{
  "num_hidden_layers": 11,
  "experts_per_token": 3,
  "hidden_act": "swiglu",
  "moe_layers": [1, 2, 3, 4, 5, 6, 7, 8, 9, 10],
  "balance_loss": 0.0129,
  "balance_bias": false,
  "n_groups": 8,
  "init_std_router": 0.00816,
  "lr_router": 0.00085,
  "norm": "layernorm",
  "tie_word_embeddings": true,
  "optimizer": "adamw",
  "batch_tokens": 32768,
  "dataset": "wikipedia_en"
}
Below are experts of layer 5 (counted from 0) of a mixture-of-experts language model. Rows are named router (the router's row for the expert), gate (a neuron's input weights, with its number), up (a neuron's input weights, with its number) and show model dimensions 0-127. Each number is 128 + 24 x the weight over its row's rms, rounded and kept within 0 to 255. Numbers have three digits each.
Before each expert's rows: "comes after" lists some tokens at least twice as common just before its tokens as in all text. This comes from a sample of Wikipedia text that the model never trained on. Tokens count by the router's weight.

# expert 1
comes after: " the", " a", "-", " and", " to", "'s"
router:143156133104149152159137118099080134126122155108116122142131147113173115124119120136140127141105169102137095110177176135119149115089132133150125141118155128118093126086093144133111128186122116114102133056133091124099115122127136125130173148103122107075115104129153123162103130099164124127163120136155145093161123102149163109151121176109100103138139151121078143154142178137143097125131
gate1:121089075104116067136139099126131145138154115148082094100122147112066143141121131137150129111118102121106102144179137146120117151113108122167166139159137147146181154172105149135151110121132143105100136129117171141145132120150159095134100127109146119154144134088125110095115112165173094117125080182135133126163113159158134108117140132127123135129150101105132144114114127133186123104108
up1:109102151112141089144104106109142128096119137096078108100115137116083157163103155129159093138175161137115149112157134152122132132101123101153119139148155149104183157168126163137142111138144169132109115144094133111122112123137154133132126097139132083149111080118096087138125148180123137143120114123081152172112088157169152128112140112102143137127124067119127149150140116131158141091123
gate2:072113162148103090150123128146114134094096131121142128129159102061140124124142102138114107084133155099106152170140131167124179108109160176129109148160138087138131118143109110130098106112143129136163147122159080120103144110150142109142101107134119127133133121136080125110125152107168083160142152084112139112128108141134149126155142131137112148134180141118171180122093150109111137149115
up2:174124089089133143137143120125150120133121123123101130118117138123118155146083184149130111145167087130162068111139130111134092091097100125135160129096129159109121136162141078136167155120155151102102112118139121121157121120084124156116141154094126113120166116146129159175145147151110088105143097129135126128112120162117124075110173124089132116153090135084153119134082131145147145106124
gate3:158130120115112144145109123144146111147126101141119146116073087149147140144142098128124091091079128132162129150134143172081114159124102145156092150112125146138120102090157171128136130095171133135158101122176131133171148151155081132124147087109144144123095159125156126088114132098130113134112126132129136070157138110150131124136176129150116117166124116176164129112131068125119114123101
up3:119126128128129112146109100137139099147074107144120180092111077143167101113124127137161125123111162134146141193154126153131137166116116158138073157146128138136108125116130142098137130105121099106102085122156110111141146134149121132143169079097135149140118173153171166087106107095132119124143143101117119075171150102135137122172144141159148104166128128137128115117146128124111128109080
gate4:105126180138095126109090112103132160127119107144094126104121160188087133135100136128128165131136105138132129122106109128095162177135122115160115106117101172133149119122135138123135127144161108131128140125084126122124141132159109154130151119130138136152115130071106125087138110136095108137126114163135133111134090148113109123129120132165174182108113074125186178107154092117147173124078
up4:125138170068153117134108105127161092152135150131109118095089148102101159120125101114139160153149119134118161109124103118091163115120128089125108148121149164133138086116154158169128102138154149161093133131114110125108139118094165163148153131141161097115110115136123115117148130086099124172140189143103122115077138129120176093149106087167149166143145089119130134123104126128137129103147
gate5:122130152140170119129160117115144136081119116137141179058118102163148160148119131140135137144119110152138137090110128140174123124114117134126098089117092140128186116112143142123100109082182158157142118121140175159132134135145131119105096156121110111151082144142087135104108134120125168125126098137173135142138130113148122134120154161136118097072117166128155148128099105077138109092143
up5:107117133112139141130097110132098122129131067130141109199123129124119148130165129080110092140125134095117119141147092132118176144136150123150115152165119114134129157158087073107136154186089148152141118123077099124120126142119114138156146142112158101158138115153165145165168143123069102148119145087139099136120114135102157152112128095123120174140093151131103132115139115154130153116132
gate6:104113131117133135144095074105119151158132116112141100092142139128169155136136156101087105180141106109149129152131060138175153114114116136117124093160103115134107090142150077127115160094151125123162143132113146136166134111121123128147113125145126126152123164110129169166119130089133073152119129124164088155103155114120138135116115102150123111184129134118154153095103156126128178094133
up6:130119133115123080102124178138140114144123124143119159169141098142096099136161098132133120091134118123115127163114130103140084118146141146147147153111105135102163143139157148103116111132144130160121131147134108153103119158178117161145143081142105140133145140109145122062147135138145116131126139084088126084123094097120130122100118067120157137106132132161080093167148087181135174144145
gate7:140095124096126158161170132134131110134133164148113178109119104091110135106085138133120107118132107109081133175129143124138104102159132142145133113141151147108090105111124110111167174159144155108174126121155085146084201123100137110130112125107139126183116123151147134147137144126132139128140122142131078086109093115154128094108098124135126179113115152123107169119076131136123148127129
up7:112164122106111102099107131179119139138099092147164130141139155163172145110166100109106129129146136112136107116095092132144160143110170106113086173113083085152137180157106130141136120113123102143099128135119133130131119132177149113124139115117109165098136135116115150095081090112136162157097124110090172120149167140107144143140124100169123119168125116142175091152137150121116120142134
gate8:150124145171164143110071077147117118129139126120125096103142130093150182176123150154123144099094144103117162139110126145098140093153104140123144150124153108046132152128125119128125124099121125096127145123169119130151130126107130139139126079154137116158113086111100124167156113108136125170127139100139108136163141107076142124125112124081143114181105130091150123116102135148147137094142
up8:089112134109132103149169177080123121146117123133177141102118134140107114125151090103116136117138066161143079158131107117155121156135149117108085116169102138176127099126167151128174161119193144160147141140093146126131138104133131129125130153083126127115152165120116120099079152111105123093105131152127140108100139128169162115101134116138159119140147123144126148125113113126133103174116
gate9:111159120136153136117091155107133113163141118122129124129142113114132120167124163126127136083082138181154119124143131119115119122134126143113111116154168100114158145160160107114124198089153104109129163152135142161129150127107136092133090123137136119161111156151140134147111206138111085105108114124149072141131147090114155111152098097158134119126097100117106060131161137133123106135138
up9:135116089086114162117140130170115154108125127119130118170135137121126112079132107096107100176140107085130130156091124145152109158134139131173102122100070155119094123134115147127147077144088122180155125130139129121105138126175133142155110118166132167145145128106137162106132093121129135153130104156127111103119082135131128144139133108094135148136108183147142175107081101145133169116137
gate10:137121137131107148114147137130136147148166116134113137095126089123128074168120125111105148104105157097111103120123136138098146150155128138103129130128145128117138122131121132151067169138123156130121117150094124137148140142099093132096111128158165109115144123116070158131096166148090138175080130125137104130181138118149109141104108098205123111150097102112161168117148093132125186115106
up10:078129101151134114085118115169142129108073104139090132185153090147149148143135105099161124137155109166088135102170137096156132157141127138154118159126097104152121134142126099098182091126130094140163144088119142144120156113180141066140125143114122147156124166117129140100153115142121134116116101125124160115145142141111099147153132114123110163081109140131138086132128157125124139108145
gate11:161095102137099151109169097133119135128148127142158139085092076119085131126114152108158103120121096122126117129149111106150134125166159123139158147142110122152142090094118150133112124112143136140085144116106084108135134100098122132160047119126138145157182123145155150168119110099136157118116129161168146148115095145144113137089100148184127126144133111104140137149138112160138137147177
up11:160140151160121170158176089090124132138102111114152149066138135099110148122054115115171110138119103120130133107159119121126100114145139111100112114137119193120145093107123131137105138139101144133108150132121096096151100154136132211123119137139170130132110116154156083160121137144141127124113155110158114125077124142151127121105117102144133094165132109104131152134142142165145119116135
gate12:100121113163104116122127108142140144180121117146116143081147141125140089138119107153093093126108125143113128154118157128155129107104176166145112148152097106132117145109163093156138152124106137155125143110169115119145165127130100160145096082109108160121142143077136103093127117137140176113118119173148133108111122146189092093081124121138128143124105119134194102085103135129110149106122
up12:145128134158117142145130136129122138186091110150118131074167122182127114139129140128123123117113124143144091162155127174112139082105136095130124120148156075106090088122131133137162148129146143146089143131144118075141125107148135181141131095087101103092148110081123115141136168150142152120125098172121144147147142135145134120094148143140085141079112147119156125149135121173133105092119
gate13:111074159136136110132122111095113124084119130141133156113108090117150103125112146116170130101140112122129145071162108134126163109084143118097135112097124151112170149121118135154062141158150146151134110116098167149097129124116102157117132138126134120152133169144076113129115090134105138125124089145144139119136116111135079179150171160153121117131145145168118187098118119104121161100131
up13:108122144145164121106102102113160097085101105153140158148137064129130105166101134148154136076161134106150153095156120149114145076104105119121106135093167103141203145166124132141047129136129149137130100120140153150109124142116115161096121143132105129136120155150118142137151137122138126111132122123134136116119118100152120152174164154095141092134113140127128155117115134115110152102078
gate14:166146142110119117120159135175150121096144118118151128123086121140119130085103139076156142095067149123122145120124136068091090108119121133120104117108131128111098132149130177106106132130138165102110072127115127115143139160128173133095120141145124111164104129168144126142124090144108146107164169119122128108116090153153145124120123120131155177167078100153123130173148147103142156142107
up14:108133132136107159120092160096111110142166129134091112174107155131150103160137112126084121136169124128115090120139123188149183122093114124132134168113099128144169152109130119131152149098157130117170130141147137132122117066127095107128095163139118162093122123108119177106139115198117154171102103130105126121136132140143122119125141123107122091109167117127158117108131125156142099158095
gate15:147141120135135142121131140107121110114101133196124111148135112086130178129158100151082097128117141142111094135085133118129138140145147141132146138104129154139177148140139122124161116124124113117108160125155131135173179154114125117175129130151103138111130131137143146149163077108098152147114118147134137110163056105070119107137106106157128135080138051160134099101128117126137137136136
up15:134130123148140156139086059112110127115090120178136096144120104101114201137151076159109150129105155120123105149100138089141138108146180117141139149128151147118133155160108136126136136129157125134126153116101142121161161120123117146135149105136117136104135128132138146153160126127114130149100136153125148112151071102070143125080095101144128150068138083179099137133118142136132116117138
gate16:165149133132135160149141127155086144130089074119113098142092122139122135124129136126131153112072124120133138124118128078133125101127123103151122158102109145119135067190130142161155128164092164121150113095133096156151188136127160124119138126123113140116139190090116128138095130140110168125170122143162143103140087130112086089144126111123127152130119130140127094146101135157125175158125
up16:111149121149125104157148115171103181149085105174139104137101122113177159110135112135135148144090117124146116121111140096104137120136100142179084107143169112128096086127131114145139140129122123135153134120153069104129166152130152122163169080153119156094120175117129135124107111126167138104152151114133113108128098097132151096127092155112136146128141148145131116131098152186112151110091
gate17:152111112119107160112126135125142116111135132129172152136091135125156156095126107127103131130106091075143151125128122062131111129086112135135082160157122164171113180141112131103148143127138100112122091147136114105128157143129151116138165126130116129101126143138159151083144102120136066178167126112094106088117156111109162125139103128148168100167157152130122139141123095141124171104097
up17:096140139166146073122117125131131159134130114152071091131171128134098088140125139128164165126177141154127104165134152138137139162154131153126182111107089124158123117124140133141123105131137150144130132129120108133130106115163105111078116125112076142161171102109076136154136109124119150102108136109135146114164118155141135123150136050124114179110134087129122108129131166102134091132118
gate18:094116086146123120101129141129124125128123109091119106131088131141138175149161108141144122089174085129131114104154140131133140161173182139165128168131134134117093088121079089092152143123165114138103135103136117105123121138132101146135128111132119134159159091074124175107129150136116098153136092126089149127139151125145116086151151088119120177135172080127124135143162145101121125140123
up18:141126151121164111170132090107135086108162145147155129137173151110127121130108128113144116155179083200144161147143091097114107110097146152108124106090154153117158085091129166132093152146125137156130093134133130103135128137083121141104118082103171138122130097146141102115117150106103150108148109102161129123135105098151150168145097100145125142140151117131099146119110145114115115084124
gate19:135125122101127151121199165120100121110177093104128119124118136118118109120116122107112145115127131109136107120117123124152135144140111139150091123148097198125141081084140167169111094137155161160088078122110153140153131090119141128130131156164123170119119131147118127079095103125135160130131132131155064137101126111133126153135147159147158114130150167131134124126175098090116115173139
up19:095133134141070118138077104116179125136087153103112123129178165139123122150130112141123161114122138144153135165112136148140090126115140139101162114098177130179169144108110142120159155124121064097157147160106109117115123109139145097158112119112126117146133080118139133136095123133103117138130143091109162125172090097116129174123134112107111142148111099147133129103139137184121136116087
gate20:102104090123167094125153091110105164137148161106153135096144105134113138114131103156093104150078125102117105113123128139109120127109163140103124111156156132162135149107107172126132127141101170159134132172175121137118111157136134123107141086122139102111165118113147141148130094142173075122113101144120106164099111144184122162154117132165134086106109127086129161116126090162100116126109
up20:114132129188130182168129100135119150111134144123153135119122118114141126106139104124123117158165116159129129126114129132115151103108146126135099107134101110160086143125104115083159189152163082101107092142113103141117127185140120125120147114062092132093143158113116168115166077162148142134124159132123151151106135111108136074127142135154110127106080124123130142115126126146124160161092
gate21:154139144138086118129118145153106135123150100147071150156124161095163094154124123064153121143103115123116175165126105109130118144133100141108146124133077160159118123143142095116116112139135124129153129142103129135114156170122102120115141117123153113153116149136084126090157137116118175160054135112161130121127091133115123135083136098113130157137170108166119155107154082106128120090140
up21:135152127156108080099085148137144133079125132147077131165137121118144121134134150075163160149098143097109126185142130113111126151138098117111167153136070144149109101132146133136116110133128131109117118099112118135101197127125124110132120153126154135171128166133099129133138117091118160165117092163114146096154106103126139136135129101179134166139152098165108168109119115104120112100104
gate22:102100163151169116112120185133117125071154135103148092136101132127142118114161139134161083120101115101102191116133111108137112152131119155125137132106126088128142162118091157119119148094114129146133120110123090151099147080129164154089119135103105122185092142152115148150158151114126145139153115121133127149115090143106172171106151092138123126153089108124089176145125117142128130127124
up22:108107174142122148114164175128075154104122162098128058174113134105118070105122118122149090150140142105121168163143135110120107126074108178141154144126136102133122134088135141154123165094087139135120136119159109143111164111128178115100131127131104134142068149143128092137170139132128144093139145127118106139135122106148154151134162112130110130150106113144108141096150133111127138122109
gate23:129140112097145113089135150106151123156144134097114135150122181099124100103136167132147125080101143113143154149154137117129141125156100148097147128161099121166162139138162136111168121103100119149117122127111110154135147111137112089145074100170154132121152137124151099139139126132118092117122117102132078135110149140182098149159130086108087077148128184125096117167151155102109118106150
up23:114140138110157095126140121139138137152112128092117183122117178106145100097102134135142153108095176114123176164162152118137142106138105119106150134122121118144159132127133136107156107129089136161043128094098139145153141151111156107118120117125157116109101135151112090144175113157126114112105149103123120121127169108150103169163100120112092100126122172131122119151155172103112111098162
gate24:085154125113096141103134141109093155141131156089140120133139123133132087151138172109132117166118164138142087132138146085155163157178111100105149141149102137083114097128161098151133086094113075126130083128118109114129124151111130116090142151134138128143116121104143111163152113163103144135119131162113130140108137125170061157117148153104169135134113105189120150138129150129132160108109
up24:126156063158202141117113100132170151139149132160138097112103151144118155111153104142132151136089143107126142108165113100123148143150132147097085143138139121178103121168128139149170098104166099131142113107105108131111128106121088127121149106086117137088094142137120105133133126102141139105083126175110149124140121160164155113165122112103132138136118127185144114129091139141122151112096
gate25:143144139101114153155108138150108138122122141132135107152066151106183142133092079145126150100104091159143171138130120157159137123165188135118147141082103148109119081091105117126121136112168131139122104102124124103116171129080126106117185113136155135110126114141145130087152126101158150163128118121139112114063116161120106080137154152124124128146132147129165116147113112119145129138116
up25:105150127129115146135110116121145132112124154153099129147099148129164105080086086167101121130112118128103156124089151160143119159139154182135129132117089130163111144099167084073101160094152108098098095121122105114132168133128138121134157096149135157118133136147098153115135104143155172146129146141143131108111121129121105124130169101137121163120118147123159088070115132078118138182133
gate26:153132128115064141144125152130145154170118103085109142172166138120112112199073069088124132141154106144154119143107137129114137151159104126125093114105116123088128179117131131101116125127131127166123151159146117140145115103134076152149102091173179144099166092103140138126145143117104138132122130092109101107140125138129113109119151116111138113143151163159148149133105146102111132124124
up26:125147156114090104146142119126109138147119105116105099120145186124129141131160091107125172168110128160135104107109121088165139138160108155135112156103122143106125141116147179120111119139102112097120105103110120138135082138125090152141129151181168096073130077140132140136095124148112150132142113097117113142147107167135118119127133131072115150161140152158166178136118151099144120174157
gate27:132111109124062164136149138115104157121130131143086148143107110156109138161114120120133080142091080127113132156134109145153139134083147122123088097149102126110154138123161132094173153141123165114107098127121163136164109134120135126172160120081096138157129165104134138099123129147114177135155099158092152143143124130156118099120134127165112133090086111137145137129202125136158137131120
up27:126136135115161082133093131172149126147156144153119108130121132102123088090136084138148125160116155119077115084135115103110089108143090137128171167087086179167146129127103103131097147128119118160156152151128096140122145122125086151141105168152131141111165091114122120133093127105154115174118121105125120132120135132135102133149108104105168137172180102116139115138082146133127116150134
gate28:145122114129145178088108149128112109109158147094120119149147099129105113116161105102141132113106129073105159118147132108104083112126152159140117166142106176140151149132130113123126088138095095151089070116132145126123136103161149149172074116137127210156126113128114119083077168117145113126123126167126130131143136083120146146163150110120128157142140120111117155125128148148115145119119
up28:114148147129114125118109138131126125130080126137172136115117176156171128095109085147096134162130103151125116131084121131152162112102146139094130135138115123117118134097112145091119135120114089067145124179138063139146132114080146112127151107117105136091130109100150148154109153136128161143148208106120162109120149140148151108103140111109087123152117154109135096133137150143138164159096
gate29:202125103110099159113164126117128106139150110135172114135097144119128106113144171107164145144097160095164100098131128136134149142118138096081137123145126162119136117136089103134073116124110146135132125117114151092164130157120115104127120123193157131148109137095137129133139133127131120150113136130112101150081151127150108115084097146128105152128127108193128198100154114126132102116151
up29:105169154063148111114105133139115146138150131082140123135112142159145128141128163094111148158159150096155114170130132121136136162152095162182114125131113121106094122128120129083109129112085136166076150109110118146128111131097127126141154124157199113125200123134111179156092176114121119132147095104147100110120138140124113136130125129122160140124091101099109112136132132107145146135119
gate30:154138157145117150120135172116113150124157154150152093144080163120124155137141118110127136163080101149156136110097140126079094114105140126083108134127144098085117176149146133132132131126067123135100124225146147133130140165121124149089141132160133089110094085130129117106142135189127152147101132138107134147125132107138134119120109110116105134140111125162111102137093106132142136151123
up30:158150070141108112125132155141110157135140125138121093144113139144145151083123156145133125131129121161144158080136130088082080115117088156140096113082102113114138174158148110121106098115093139123117146133127199160133123175144123154094152119158143105117137116146161140139125124167153112149153125133108109111132188126104131105134122137093114155097115131157109088143147134156130128158085
gate31:132152109109180131062123166117133146117103130089099147158175094134131096132134139114148088152169126140123121117130122094160153163182133120111098136123150116133117137125144117110102154101113122130112123123178107130113139126109157093143114094138150197138127144140134163170140157087102118097124116149114138109074133112125092107166146131121127141131155114153128163125115123083094158141095
up31:089100136099160098136136121083173111148114156087162131107114148140100157155139127114161137086171129136103131128200138169141131148132130182123101132137150121151136155116176141119126136123138105094148136120143146127096111119167111113075162112088137125151103056100146153140132134097129149129155130130095148122124155131127098141128118137106120154127118123114091163156112134087105120126099
gate32:098131112128139139114162137138097141149117127137095137093138110114070121096102153109093141143127121141134146117155121116116134101120091160115160111091084160154167097106169130159151121159137108126152096106106111153176113124102166146141136164145106120129135108089165089166124153099105115134116109153171077151120123131158096137146179122117127099154146129159136083104110139089143143106146
up32:124123141114121157145115148126118125159101163162100137118118125101128148155095085130133125132115119164111109142134137135150071108171147079169112160136126106100116136188093127162114155179131153170083124128142170121130110147107162134100109134084124129136141101133108154087170122127127102131104114149130187122131123102104150133137130093174117108116130155120107147095126065135105127121139
gate33:111084134073111140156102160128124140134112108146119128107110118152114066144146169131137086150091112135104095113147125140131152168147159154086148104144114158108096085142165119147103138149117104177131129136073112144167139118136138089114087142157146111135120130142109164141138177125127099134127088129144104133095120138168077133090158118146131141125103140129124112108110119146131169113160
up33:115145151146142089143082140130111154148100140106159108097113157116122162154163119138126135102128140142149081131164134104124128172147109082120108147152159152101111085143156191145073105106122130123105134101085145092127115139112142132084145142111121070100086113151120107143093129141123135158129129135117143152085138124149139111116178122142090136151147151125093151153157138145145134093144
gate34:144121133119139189175125074128114138148102148136113131140108083089155106142104132169078183110128099114125141149131164142116115097150124130121119113118144133098106094115098123143140154095108139116108129148129088113123128123124105089170139101134150154137135101135127198156131189108097137116129148156152089129148117095134129121130139139156115143107124100178108108120177163137125141092124
up34:153105108123123135152086089141126149149166111150140176096095118169132137132078121147115131161138094125124157154079129147124151160149109141124110130137128154111114111136142091099102158114161146108122113113117099131139141126115092120122120112157158151129178159133155147096170156093173134152081094176136103122118143090135161109150136096137112094159116156100126140110094148092113104121159
gate35:125148152090148103114116141084162133174121115142133150146140140132126128160103099115112111109096113182187086128076144114103129140159135107112149145102137117113155103112155147142118154126143137109083129133080144197130159164106156126111117159167129131119118155097128118087149120121072127133117138152118122089133139140132106138179132088132109117145086128159158125112112086115128114143109
up35:189138122110107147151190140117164115143120125139108175129117177173158111155083110146108124140124109112166138146099154121115103094130126104127155161114115105123122115125113149133092151159115145082103132124092130141107148151107111138153121169140137159123166179128120141101148080117082120108144087155110137128162092109098107111166119150135109141099109130125118156126140101101116099164126
gate36:128159159139115158083124142125134163149112085133134136131111101127151139085134122134108132134090151122157103153135126114113131146096152097130126169137167127097143129184122157119140160103152098110101152164132125096102133136090137151140144133181136095121114146198144106122098171132112117155111124122134094146120145045136120112132175138132094084101109095123138100160112131124127118127108
up36:116127134120143116137092084127107101185125134133182121150106129118116113103160131115135115158155098157123171130115136097131087100153127168085129124135117133148147154131136113119069104072107123159140110114110124121163119179125075165095124165149135131126084107112144131144148156082105118108112165127095118119157130166129119130117065126108129151105137121171132147121155162135120135138138
gate37:111137202155127160135113137125108184160137095118122103112095138106113081152082164145140097131077103160122150185090141152098119169073141179124135124170121117119095140116157114141130133103138112120128101138149097130148150130127131135094114126119115126141108123100160159126173099121153121154131110135095137138131121152137139126147116141155125160178121111147107110119096118147104124139090
up37:125177188128124142111097117123096134081146092121085138165123147136134101148101129140121091100103152123095159096113156172126128172112112152108140101151163168110099133128168140166101125142123155152103096125149096126136143127101144138104114151138139146137061136109173163139165108124128110128150101110096086126110078130150115100141136100164129117139103147124154111102146151132125108128138
gate38:104118143133079129138108129102129143146134149158103126090111075121155111129133126103130151134174153138108178164132137174140088119138092166118152155135112059137158098146147129146085142128149168150114104141124123108139144082112113137155131145139124123133134100129100134129105110140145127186099140120121121131140097099143123137070118134090148126096133100100133115131128118104103183165179
up38:087151097159133123113108152091129135132122141086127110130136082115163094087109145155140167126148151110123136112149164144129098118134118124134157154143169108130148129153111118159123100119112121162100113129137121103112098077081156117106106120135133121092115086130166156141094122147156116138133163136123143125118080095127157174109115150111125079110176118123143133159205132133117156158148
gate39:103117148101152126134148122131148123098131155139134144116164115118074150133176124138154133103156105120087093095140124124156082089145104151048133119123121121127161143139085119107156140124177073122134127172144125163103113174151120167148151108109118105135123105122165103135107140157115109120136107097125140123134083132130098120170124077151116129125146126119110113139161158161118141094142
up39:119171138147163093151114120138131108120160130148180132118145085092147160101113156140138128100131125086076113122107140153132139129118122164066172096147108140123133069131142129099130132130134105170126132104139059090161117141112116170156130120128099117141098138142170111133151130104133135108117135134115150121115086100151068107138125173120159083145099121124119132156127140139137132123151
gate40:128089125114086116169154124174116133099163113097128105109152182102113118109109134114115153152171119116103119104119091135147121151123132087146130150120108115145124114126103127127139159090106134122164153098150112118156177120191149096145142111132119194119154130127138094145113117115137154138149115106136144118114114165102145135128112140105116165159149106082175116069106130088126169128130
up40:131087118120123089181145123145101108104158109120134152086153162111133140147096144107126125140175114112091112116136143147136120132129151071113122093141181107133121125123119125142158149107071134160144148126153127138134168114159143086151129127129163194126101139148134090138146127103134147117163069121142125138113114160125124137121140156135115134166130133124175063119121089111105161102114
gate41:147142102113133161142136121145123128156120143152108139163118141121186141144130117142149135085085097136112126138084092099094083075078119119132129168127137136130115124144123133156117174096184124114126143104118156153150128146096129143123122094077113140125142125160127068109101143106149149154111197133117136116164131097136127134089145123177153111127115138109120139130176130127107143157103
up41:158113112097124168144119135162116131141130113111112136151084167148180153151116109096099122134092089131113129130130102094116101137079104086148137127109110136082132167119104129131127188129097139123118132120125165176131132137084125153144123145111095110124144126143152082181152144140140169149089159116110128159147144093133121131097152147112180134112109149133122136131190127132131153104148
gate42:099155148120134098141159127125128116153140164151147110122138131171115152117112112134156123132107112132145109174140150117188104130101157122118130127144128108140160066124110143110082177132127121084119079155166130189171121125095159118115070092090120137136120160081107130157136093136117121098107133106136120161136130097145122120117134098127124102113152107108146086151139161115114162117157
up42:120111135121143152128144117114168126150123148091123174114112165174127101133124109109154097144142095065137108141105148122162167137127148111146141131122122147122180089121111111094130157137116108109119158128158087178111148125132124112174085111098166143123112203090139095143160128106090124112154100081126128122100161128135108090110131090126133123137141135120142154106113164132134148108137
gate43:112127134140154126114089100127121118105124125116166135183135139082117143142141123151161142106126170134121129106121113125098102074124150096149120107108124098109104141160112116109084114134142153142139103147128127115162108148179182157135109144154086181137128064163075126114151122148136104145184152146150113122164109101106115144125111175126132117141107119166116143153156124143119133093107
up43:140122123137134107130107150091140136160104154081138136114106135090118171119145155172168066158127097131162118160122119141127143098149142148130117161150133127134130159163096128177117157116033133131102098130117106111097145113088117099151089132132115118093156160128114130138156178124129149104124139169116116125136124119116134101149169073133123125123144158141104122117102150150121123118146
gate44:109107103113152138104161110133132122118138141125125109064144108131101171109163193133144113142085139101113111122126132113140083143127102140133131116163170124115129092148119167168105141123105182129070083124115130150114117159131148128137139148150102146113145151188147091118142142117128156102118145158168095183077124110143129137145165129135124128115106118090105113121136138119118134112168
up44:117140103155067212130163143156125132188137156119089146129126146157129153120124155119161143165153114140130143126134116137149115106142154117121139117144113120145061143125131122115120161113139132087163111157120106105153084160104145104098088126113126111116180152110158099150145128119125122106143096087104145148178130144150103115138129156102129112160137117101119101093126096125133148105129
gate45:123124126102144093138166177149127140163085101127152174124101148094100131116128141139111108087104107126117150145134110166124146093103128147120104139138115138108128125119120140120150111102152167122146169171135118130146133142123122139165099078089146112181120105140078108134116152141110099146145109067122106125115122135151114127196078163143154099119088138120187149127120131127130134124101
up45:129137132124160153131107109124159093112146124162124134108161129147116148117144114093100174105097079128126136097125129109137151148152144072097092131157159085137127149122152172096163132153152156129118124176102103142144107136134142147078130122135112124115085138095136149174144083132117131142096137145111138147139099120126153162085107119133156107137135112143066098107190131126144100102124
gate46:138093121162140116128173098104134100156114120163115136117153143118158113099128069142076151130149107131112132169117140144113118161101112148100122094145158155149130116135143126141081108151114135138108149136138139122175149107119100147152080113174156167128112129144115071132118128114137133123118127181129101131155146083147069143117116168181136082118131113138105130091110128147131107099141
up46:137126169134162146125125140143135101145119147128146131104103164106137117145103133139133146105119115150115113128118125146128163047086115163122156127156108114105108110138202091127114159154153113115139167174107083109126154212129090141093140099102132151125141155130141137115146079123158165124120151110152119136141127097140111108098146099114124122140120120153125076104105137134139102127122
gate47:160115115128139099127168124116143115160099120119131116123151153109121131136112149155066156092122125108144104141141125116128095158140177160076117116097162125153134113149112160108141140119111126150087076104122149111128131116114121151193111135178133099100146139100128155130148126137105106110138117078106122108160106134164133108147163126106103162140150143113134138120078131181140184111165
up47:110121143133081147124145127122133157131166124077116134156117127117119175135156138103183095175150142147087127145122114120078137152098093116169159116143089083107132102100144101168147098155136151146128183116124132142126124108115091120123135129088181120125113105149135119129125161124107144147126121190154109146083138143086136154099129113131098137117121119120136151104142124093109081148132
gate48:119095115134132148098107085136088173112159130085174085169148121080129156122143119087126091076143117191126107159153113148132129116119115125147146129141109084142180131115114129135175103135155134129117085137128124138174118141102123101098136124126133132129122094098114189117153128161152155140094146097144122141128098130110164171133117145126121110133101134111129103103161139149123135108124
up48:116140110125108161119105145150126133176105143127136121133154142114098084098133111183154099126114100121182133116102147150122126126162141130111106076129137143131111134145108110098138154121154109115153151169149097136079086083178131127150124095132102125139137149140084153115128173166152134105103089134178127110187101102135165166166123100152130130130115112136114100146117125112113111144138
gate49:132127103123099136127172106196138162119109124144090114136103128148163126119106158143135147124137121155128114095125123094125131173120123144153163160139127154151128139116100110145148142120131142076181116118140124145139157098105124070116118114116166127134124115143131130136109139154081158155135163115114107122146143129084140141108164087127102079113129083161134138083128145057102129164103
up49:138094115137099121143126107151142132137095141127151096126106126137109171135114103137204107166139150148108136080125133099108118148117150116126150147127109112144136140093102150139121086103107139106108158140174157115170141114172122118090125139120160090131135080127097104149107146140092131132120111113090162143132146117116130152126177126175100075125137127103156180128133129104133063125134
gate50:121137090160122108137121125099096113142163105116126144096130144102143143160138128138102162098080121086129117119095140140095130111125121112126113126158101142078101148123152156152152122145102135101096144176103113092134102133108125161157115080146169110119151143100133154143123133153111162158131107169151157156136112088184145145136149073149117104123148109146079152150149120138163138128173
up50:150093150105131169164170119107149138145101133139114109159079112089105156132166132123183102084154113139175114122163118143130116143111126169138126143097141140146115141114122152151117140091112130150146073089164110129170141149143135139163138148109137153113100130084148156151145120117143102128117158097111112105133114137144080125123150121170104135154085098114121155099139140129135123149068
gate51:113093123119099188144143148157118119153156150119100102163121133117170108149080143106143172090149145154126149112113140148160158113115096120124161138117125136092151105135078151134113140139140113089160153116140131144117122144056139150161098161109167118120126128116156104163165124147157162137076132118111110124116156102145097144127112142108151089096120113069096112123123120141111130122121
up51:099094132124152158152121129164133125139153142170127143171113125131132107170103137107126134136114086098127124153127122136144099125099120113145132120104162125142125036129143125113118188166115141121083085141153127160172115113140134128114126123103152127130152145115095141132122144075113077147122100123118071165142086122110136169130136084146134117133130147137121180090147127132134121133086
gate52:099182179124144158126158148136111159106154122153138151147086151089121089125138140126142131102124135130140133100119107147102144135141121120121143074105073141117119125134133156117180092123121092107141079141194130138117149130133130097151135145120143126117147127112128141144143111173148101131123098149165120117125157109128100118111140126086123165159105069096165138118107104128151191119106
up52:121085109191153155139114090141193120093111155122094120177166085114129081145138148140104131114146129122131109150178149174090084124094118149151152152121147139178158158105126106084109118142153124115125109093099125118146136143120114132125117115116108129115085120105124147105105115141141097122145131097074137135149107156088119147161141137150134098150098142127127113126113117141135150148107
gate53:115125135149084124110156117158104088139144122158074141147135161129086084127148129134107122143144150173158163114118100115166103142112120121133108119128124100160126141175104110113095175118108154155161148135100151162115146132167095147124137124106102140136111101098145152119094143130069146131099176158136118155136138143163121102076112165132126130088127149140147128112135077113109128141168
up53:085121175146122124105197126148112115135105110114089138145163135112104122121119135153107158123163113158143136147115094112138118135094159104116123144129168097169136108170096136120108164142103151169117110112110138198109140143150132160146138085102086144127136144097118140128089108126110167130124171156114124144149149116146124137081143100184100126105151139128105103111143099121094138131148